From a checkpoint of a small mixture-of-experts model trained on Wikipedia: width 512.
Below are experts of layer 7 (counted from 0) of a mixture-of-experts language model. Rows are named router (the router's row for the expert) and show model dimensions 0-255. Each number is 128 + 24 x the weight over its row's rms, rounded and kept within 0 to 255. Numbers have three digits each.
Before each expert's rows: a language model's description of what the expert responds to. This comes from a sample of Wikipedia text that the model never trained on.

# expert 7
Description: Hyphens and list dashes
router:119132088127155105126163135151130139158147156126124129137088103128148172146124109120110180106148124118112140133127130128142167087093121130143098108168148071110085113118171138126121091120135117111098129108129099129168172131146135120097116138138110103078167130147137116134104113159158068108107100133144169171147142123153081154122134153138141153134166137129146176128131094135163135129146167157135142126138127145147095115122138173162101112144119115098131095096124178117114124095120144109120090139177122109104123125112135158094140132111117164083093118125128066127135160133128106150162079161143089117117169138126127174101124147197123150096147144096116090153127039105139121109143139105109161145117133132129134068162124119117130148131147109158149122125143105098136094107125135

# expert 21
Description: Proper-name head words
router:113141132161127102096124147110106110131151119108128110167122118101156113153117118154098142119150192094113150126127110169105116122151110140144126130092144171140134170121152135129133134145105098107146180158175118160157079137131122155131105146151137121147133104109160125121158146122103132125126132152140121096144139168146136123121101147123087101101148107146172148149141147097120085090162150103141122135055146141122130098096115111158144113103146153127136110121159105127099120068133149115142109130159104171108135155068132109095158075113101133133153159143098122122105109143083083114130136136130167133069137134155151122115134112120148139119143122164132122133115182147158150118142144167071133129134143160104096123134142129120169130103091112122180136118135121146182145158145135

# expert 47
Description: Abstract noun suffixes
router:193106114121104136162130124165122150111136138155113124124157100143084160134108109125137133078131092131072184130127128135128137168134125128125145137188143093127095143137144076145123149111132128140110111110167145104149147110166124137090104156119153106113157161181158105101104118110175100158126146113142117163153144142123103138146137128117111110080141148158134087155120139142104124172140154137165154117130128152094113148086131097097110129155091148135147126138099060138140129148126101138082111143152100077164139080125098149166142142068151111121122130098126090091112104176105146089163187131117132146181126124114123112122116080149143167146116095103149127127128172142118145114143117121105148107182165101099122087124141114114115105110138115112110155118153146138120198118135158

# expert 0
Description: Short vowel-led word fragments
router:136139131094156096134168162184139205101142132113115092164128117116152147167114114119142099130128114126119118105103107113125122082155154140092135122118137109130069158113115127110169128119129105149104115131163131147148141161114125134146119151087137139088107109099141140126171117112154133134124141106101101122065131190090092131125141123130120168094134125146126107132100126149132112155137134179118157143164152143122117172142105145145170149145097143088109132126118122164104119086140100149132129105089148133146127123112133120141162148166139112116136147116121147106166143125166106143110174182086145170097193124116147117146137125109100118127119146161126156124124103164122141149178141129127111132090155144136120117096105125131128127138148100143141146114169187112141165125141152

# expert 23
Description: General catch-all
router:175097103089143143126129148137118125128163107101121133123139089124136120138124127155134118147102141133136133133107150117145137116136172120150118130101161136104135128116066114124124087112161102111119111157119139082152118107095144091140134157127136137098148109108115161138079149146155145149146145134155103135144136088155091163158125084156113157112109139164157175119099119135132124130126134129103089147095100107084083160091112146172168080104101138132170147109116142155170145113125176113099106166143138143162156092141157087149133132125122150114114110166140108148109151095128122137153118150106118115122132163099133179160117089134150098144132084112111102152105123132164139108144124148096144107141133118109148122110152104166150154165132124127130146115095168134126152145173126

# expert 37
Description: Table pipes and headers
router:127150112086122142131146171137174128151164142146123126128154112151087084094125166093141138134128152128091146106122131115112144141154145124148143088116150160160145119148122107169127149163128129128144140127109147146131106122140111156117171133134182126120064104112115117120132177135110131132166152096127111128127150136110134150155137113124152105091109133150168100134131119139142130148121091135091138159121085087172126137139128090125176110113180127135135121125146115117147170130159115077139093153085136127094123123105137121123137099088117128080143092102151158138151130129109129134077121142131106078104136123119144157098126128122117135126083154090128158123133130125155116134147164105173115139163178132106080106128172153148097139144129112138111128138151147142108073128092101

# expert 25
Description: Organization and work nouns
router:125155163126165091142097124119101117168158134109156120115120143137125113160111153116138117167142143153154111160081104135111128150119152129110137126110119157171112136097103153145121152130171153092112141160071141145130086096140104136142113104138097154122128110114125105119133116120122134116114120149136081149105153118109131146112124106127148153173124093134115165144125126107079116121114102152101123112186150082124135131118156162115149099154102138116135126118159139145117173109131132141119155151119134115114163107102127139122097151129128119134144159073145115128126110083134165123144159113112145107135118177067129119154160169140138129152142131077121077158108099117111083112095104113179146152119089066137108124139150114108132118128124134097108142118134109153072114166119115

# expert 30
Description: Personal first names
router:100126130162140127063117116096148150137094143099125060101116118126112139171125148107120127177101131164108102153120120153135130140109120113124145107161124141132125153095100116105158136086110116117171125165139130129108174142151151089120134127113141137116103116152108129122118102092150128149134153150129177138147161143142136138155134121140156128151131113118186159101141151116143169103141126119114107137148157106080134137068124127142108112138102100181133122140149164143170107080115159137135088141161146116099156119172130097132109180138106126112083134130110120144109129118077102156127130089106167081139162125151089116145141154102176165152101107117106128172122118128171140113141139131144141143114069176157127164119110141146119120141122089116180094116131132105144141127115153

# expert 27
Description: Abstract nouns after determiners
router:112120156158129153162130140094170136167116127116150133143083161108117113104108108129115122093101104125171103152161146119152121125103106175115127118146101160135110107138130135130133126157137103138168157163085094139104148079112136103140127145125130096114121095132113106081098136125111143097128126115138132151156115132133134135088157143146118152120135138103188145103092106118103117114139127125138127146112113121119130160105076118155140119125168109116079111080126117138148141102155082117107091155123139143130130125179163156146150095150120131077142168136087105112092137142105111156111151190093114106095130095122145098139119115142086137138070128116120141136105104139122132126148114109118118122143118168111140130128095120145160123114143125122189091127172142100123151109177098

# expert 46
Description: Country and place names
router:114110099110137171122136145110108105079128110113127135153139115140131097125126131101129081150140081158101150133154133128150116125131119130127112142144127131123122103147145154126138121147170121123114089128116132141137135129153148102098133152135142060142100146115166113094118144146150109129110148135127097169081120065129126143089125089133111101098129121150148095105110116125199122129122173134101135131110113146117159124097103094150160105141120118128164110150143168173155159108111077168128109113149123151122130090164114108141132147097164145177075088131121134140129157132122101148119084119106102151136173152108128166160160169108084096096186126127148183161132137144132089136162096112092116095141116133122121099167117130147130110201147138099127123127142127129064134096100123

# expert 22
Description: Descriptive adjectives, suffixes
router:119169109161155148099117134168088128151133134146103118142102109131162109111151153089114126112140143115142136152141142067134136114096156112133140118135120120152153106127154133083145115085113077107133140171140170119092130112068148072137113107120152147125168139109130122135113176111141135090168109096111139129138168114149091148112155120168111133112162137109107191145132105157140151142145130144152100135112158127097168139181144149157104129099131154128143107154122114154107102118139136128109119118136153151135121131126124153119118128149113122102131154131144169101134140148184113122132081109125145190099100133156098167128139139137128145147109129097116131120138113150120097106131118140186143125106122164138161139112153133092129150122118131092086160115099122140109070110172090

# expert 61
Description: Possessives and W/F pieces
router:107151138102116145134101135131161144107110117119137207130103130085152137108099153159142115102114195115130116127103106135159131115122141115114126105114103109156102135076102169094110115114135207122118169125167168123130098119111109131128148134127157142176177139163161102133175150156160091156132161107145132124098087110119123111164170141122118143133112142119117111155123153103115137129144153148121064152194091086172111098104157177127136153170113150104119130060107154123106109074126142136098151112112112111160103120125122108108087140101158105170135151152135159087129171115112127148111128112125133118134110139121162137122103116160140111121178128124155087131135127131146143152159121115131123139150136148146149165113113192105125131134137151120113120128160146144154133126104158

# expert 42
Description: Coordinating conjunctions, al
router:137129171151123094118061136118102095143135134110112137121095149132133145141118160157099145130143120126167126161100150108123146109108120104130092157119134148137095113101115118112085128150140089146114144124110102101126147138125174165158150163102111121150128163163093131098097106183101114179091145116140107137130125107160112136112130111154143165169120104135098116165133098125133092126160142103146137141121172164147088124160086142122100101125161127148093069156091127149164155121155151112097124130063135124113185106124142100165147134120112139084170104125169129115137154127119118130151161097120089136127162132133103133129138119094121140138097142140126143147128141155174134164111133120129137151136122136117099132089139098149114096149171098108127172125101153160101116191118080

# expert 19
Description: Article a and years
router:125133153143131109113105095147112097108158088106115120110105155115084113168126118172151118096089116126093133129099191118167128135113156110151113142096157114072081124098116121109142120111181125130145156184094162135123139128081087110140130137131089127087175081140163133110097143133171113102129140133101160112127130146127161188095115095141103141139153158123145136101094155123144097159135117104126142070149129160094159145099114155133129138116137138096136160078108092095133142133127110158142121131086100156119148129144154103120144152138133106136200150137132086110153163116148127151142130138121149125106101181127135096171116132128123139141132109150134145154179170165152101125162092118141119126104167130154130144122141139158114089148122122148162124126141106110108139118154127

# expert 36
Description: Table cell separators
router:154096136132083128160113133127166096132169137122143147098151110111095164131110167125145094095113136157130125129122141131112132131084093119166154165114140152120124129133099131119148101126131080125103151097115169105111161154114158140141138119101101104120142131116136107141121105111148118117127099118159105133159142138143139116141112104151145165172098124130122174140111134108143099175133131151135153143133131124112139135127095138143116103131114141121113101090191113119112136170155178121117161110110096141113141157166145074160121129159096140109082104138163149124122154106189116106143142110120156111127126075156129109096113124119179148166127100147095134097091126135063143137104081107143124125087159132132130112155127130090160134131155142121103154097093132143122121158123182

# expert 4
Description: Foreign-name syllables, "and"
router:146143095134122093149152135069154093096115107084133097094089159095149137119135120082136117135143094133129127152071110088137104141136141136130165109127150128162102111139109125112141144155128139130156095132174115099106120108115098094119158149162155130099136170101115097129135128143156198127137121071140096149141160109137127117154115109100122158137128119143130095178113134093146112152131139075155119145139140103123137120163152133121125082088068172174147159114120104115132074115139107134105097161122129119126143144142146145131142169119152144135163165141144087162138087130084162102181073087140126167108103102093118126122146152146140128105110120115123154101077135123120111097124132148123115140107106124108173117135139173095111131117137138127118132121112123116096189130163144

# expert 12
Description: Quantifiers and of
router:158122127153112119096119162140121141114099065127105126159154097133139113121105116082084139158101140160140125167126131166116155150097109122107082133108121138143163154127145121111166123138139127120144148129102129132157121099119116141132132145129112163126177093147074164148103093140154128169152095127145142113118120141120158135117144121127106136169148118120093097158114156086123090138123145143159181127082115136120116121156130076119158140124122157136121144101132095089150142121171168111152110096091122132130136126099099190144119151101098146146136095143149142121136128102114108174105111167116152115127142132097127145140108064116122149080107114154098124090166124110156178127114103153140142137137134142125078173091158127142099132093146113139132093132142145181121143067139173

# expert 45
Description: Name-ending word pieces
router:148142108123109160158118144122186106162118145114103105100114124102142174116146150117080148095111089123119111063131163157134105197099113147150107126140130182150090096135164116115135065100116170141155137105100121106119130108198141148134131129155091104119163129150155168148197130143125121144148115056116135147137074106122147158155150136164116122143128107111148146097149137122138116112082129163148121145099088163168112108155158130107113141142121139130127121126119166123117119150090169140147151137151092116137165111095170175137103130126110135131125101096118113100087146125140129139100096159126102134148113142152108150106145133133156120130136122122120144131145136147111141114130108098146136157157098163111132102113154161113089095130141128097138123126126151121139092095111129

# expert 39
Description: Capital-initial name letters
router:151145148143124135141126124121113158125085134162153084151117088161172129137102151131159094137123147093126124108116109090089094129136116140143106154123137154108104098093107080149145123189126090162144098128118109132108147102143172140100137121151148174119121137123150125143090167120151133107134141128119190178116161130130131131125151127112111124126083141135188122123131100106110155170169145116136163125098137135103118148089119158118106128091155158107116127139160140140112133142160121146116054089153131135124135090146131137149135107145141108103157156109126110145159159130196115130148056127112095098132170122117179128123105104106168080133114107125102146095144140129126122151127150103150132119097112126119164141093138142114181130112132105127106105125104145173101124167102103

# expert 32
Description: Lowercase word onsets
router:114129097153119155153128160130091129100191158105113074098123129119115128174137104098093161145134098142156096137124154131099121162124144152140114151163155137126144115101148162139116079119149145101117116110104127079111113105123087114126112149132147125126065122142118093129097123158155100165106099175158101073094169147120161149119096138131124125117167161135132151120130130131117130106137127161154150131196164110122130123151101116154120159136154128126138110114133120118157144152110113178110105159147123120115113140174100158117124100116122167102115145144150100139121108158090103087122147121123109086122117157120106082152135115099110131164094129090112146094123115116125151130122129092120123159118127143149118104128134155119056122086152162103141132133087100133105120147107121

# expert 49
Description: Latinate word-initial stems
router:145102125135104137152126115160131143126093102122136122104146057189126152135154124146180142125127130103105157129135070122142115139151102090128137086102167149126184095139095133137100091134118130106136111070117154112117137141149147165104133146127096141140114114141103154133128151094134143101165137136101179107133127136166129114132098098114132136131095131106051109156138144176137082112094161166112114076079119108110144137133168105118149126117145136153126165119138100115131143150131177093119118129126151129140151114168136081104155132091150143150095083093128133138100132144130112135120130187141120141124116129110130106130125111155146138121147117134139124189152050091142104140094089130137138175093119152120116128107102154129158150118121122148110140108116133097167131112132132

# expert 57
Description: Forms of be/have
router:172111178101160121094109162118141115106096148134106159137134157124145127120172125144119122123136150106128111129107117150133078123129129116095113118111156136096162090140100134132124143144162101119098131139173127162123102136146151094126096153127158143101126140096145113144113153129097135186129139094208096136125126131093114160107160143096108111148106115120143109112171133134149106087151098129092139129171088130156133108108153114105081124111103139091156132071088171131110119092123141188134120145118068163171154138188130111072159104105134110149130102109138115140158117154108140101176121078091151193132112130129117138171145117103120160141132132082125130124149128173125137124142091158167128147140201114113133081135130123157114121137139126117128118122119136117120126131136143

# expert 43
Description: Opening parentheses
router:130134132161154130102130135128147093095154112104133121149123105132145106111142139158123086177115138153153084184193121116106108133130172117103119141137156107101130130099141185140125140155109121161139163121149169167121168141152153120121125127090134102122123114098148153132141136093105150114144144148147153095112128113139181095084094089141068094102145116139160123141119176163109164158100127101117100118125130096083141119154136083126154097157138124100133147083099133123127152133135141147113182163088129114137150110166119124162143139147101117140082118129125139124126129107113152107122141085103129103151116153171140129188098137147160120108179104123118121143140105092135111130133144100124155106138117112097126108083136147099177152154128100080093155140078128146167117155119122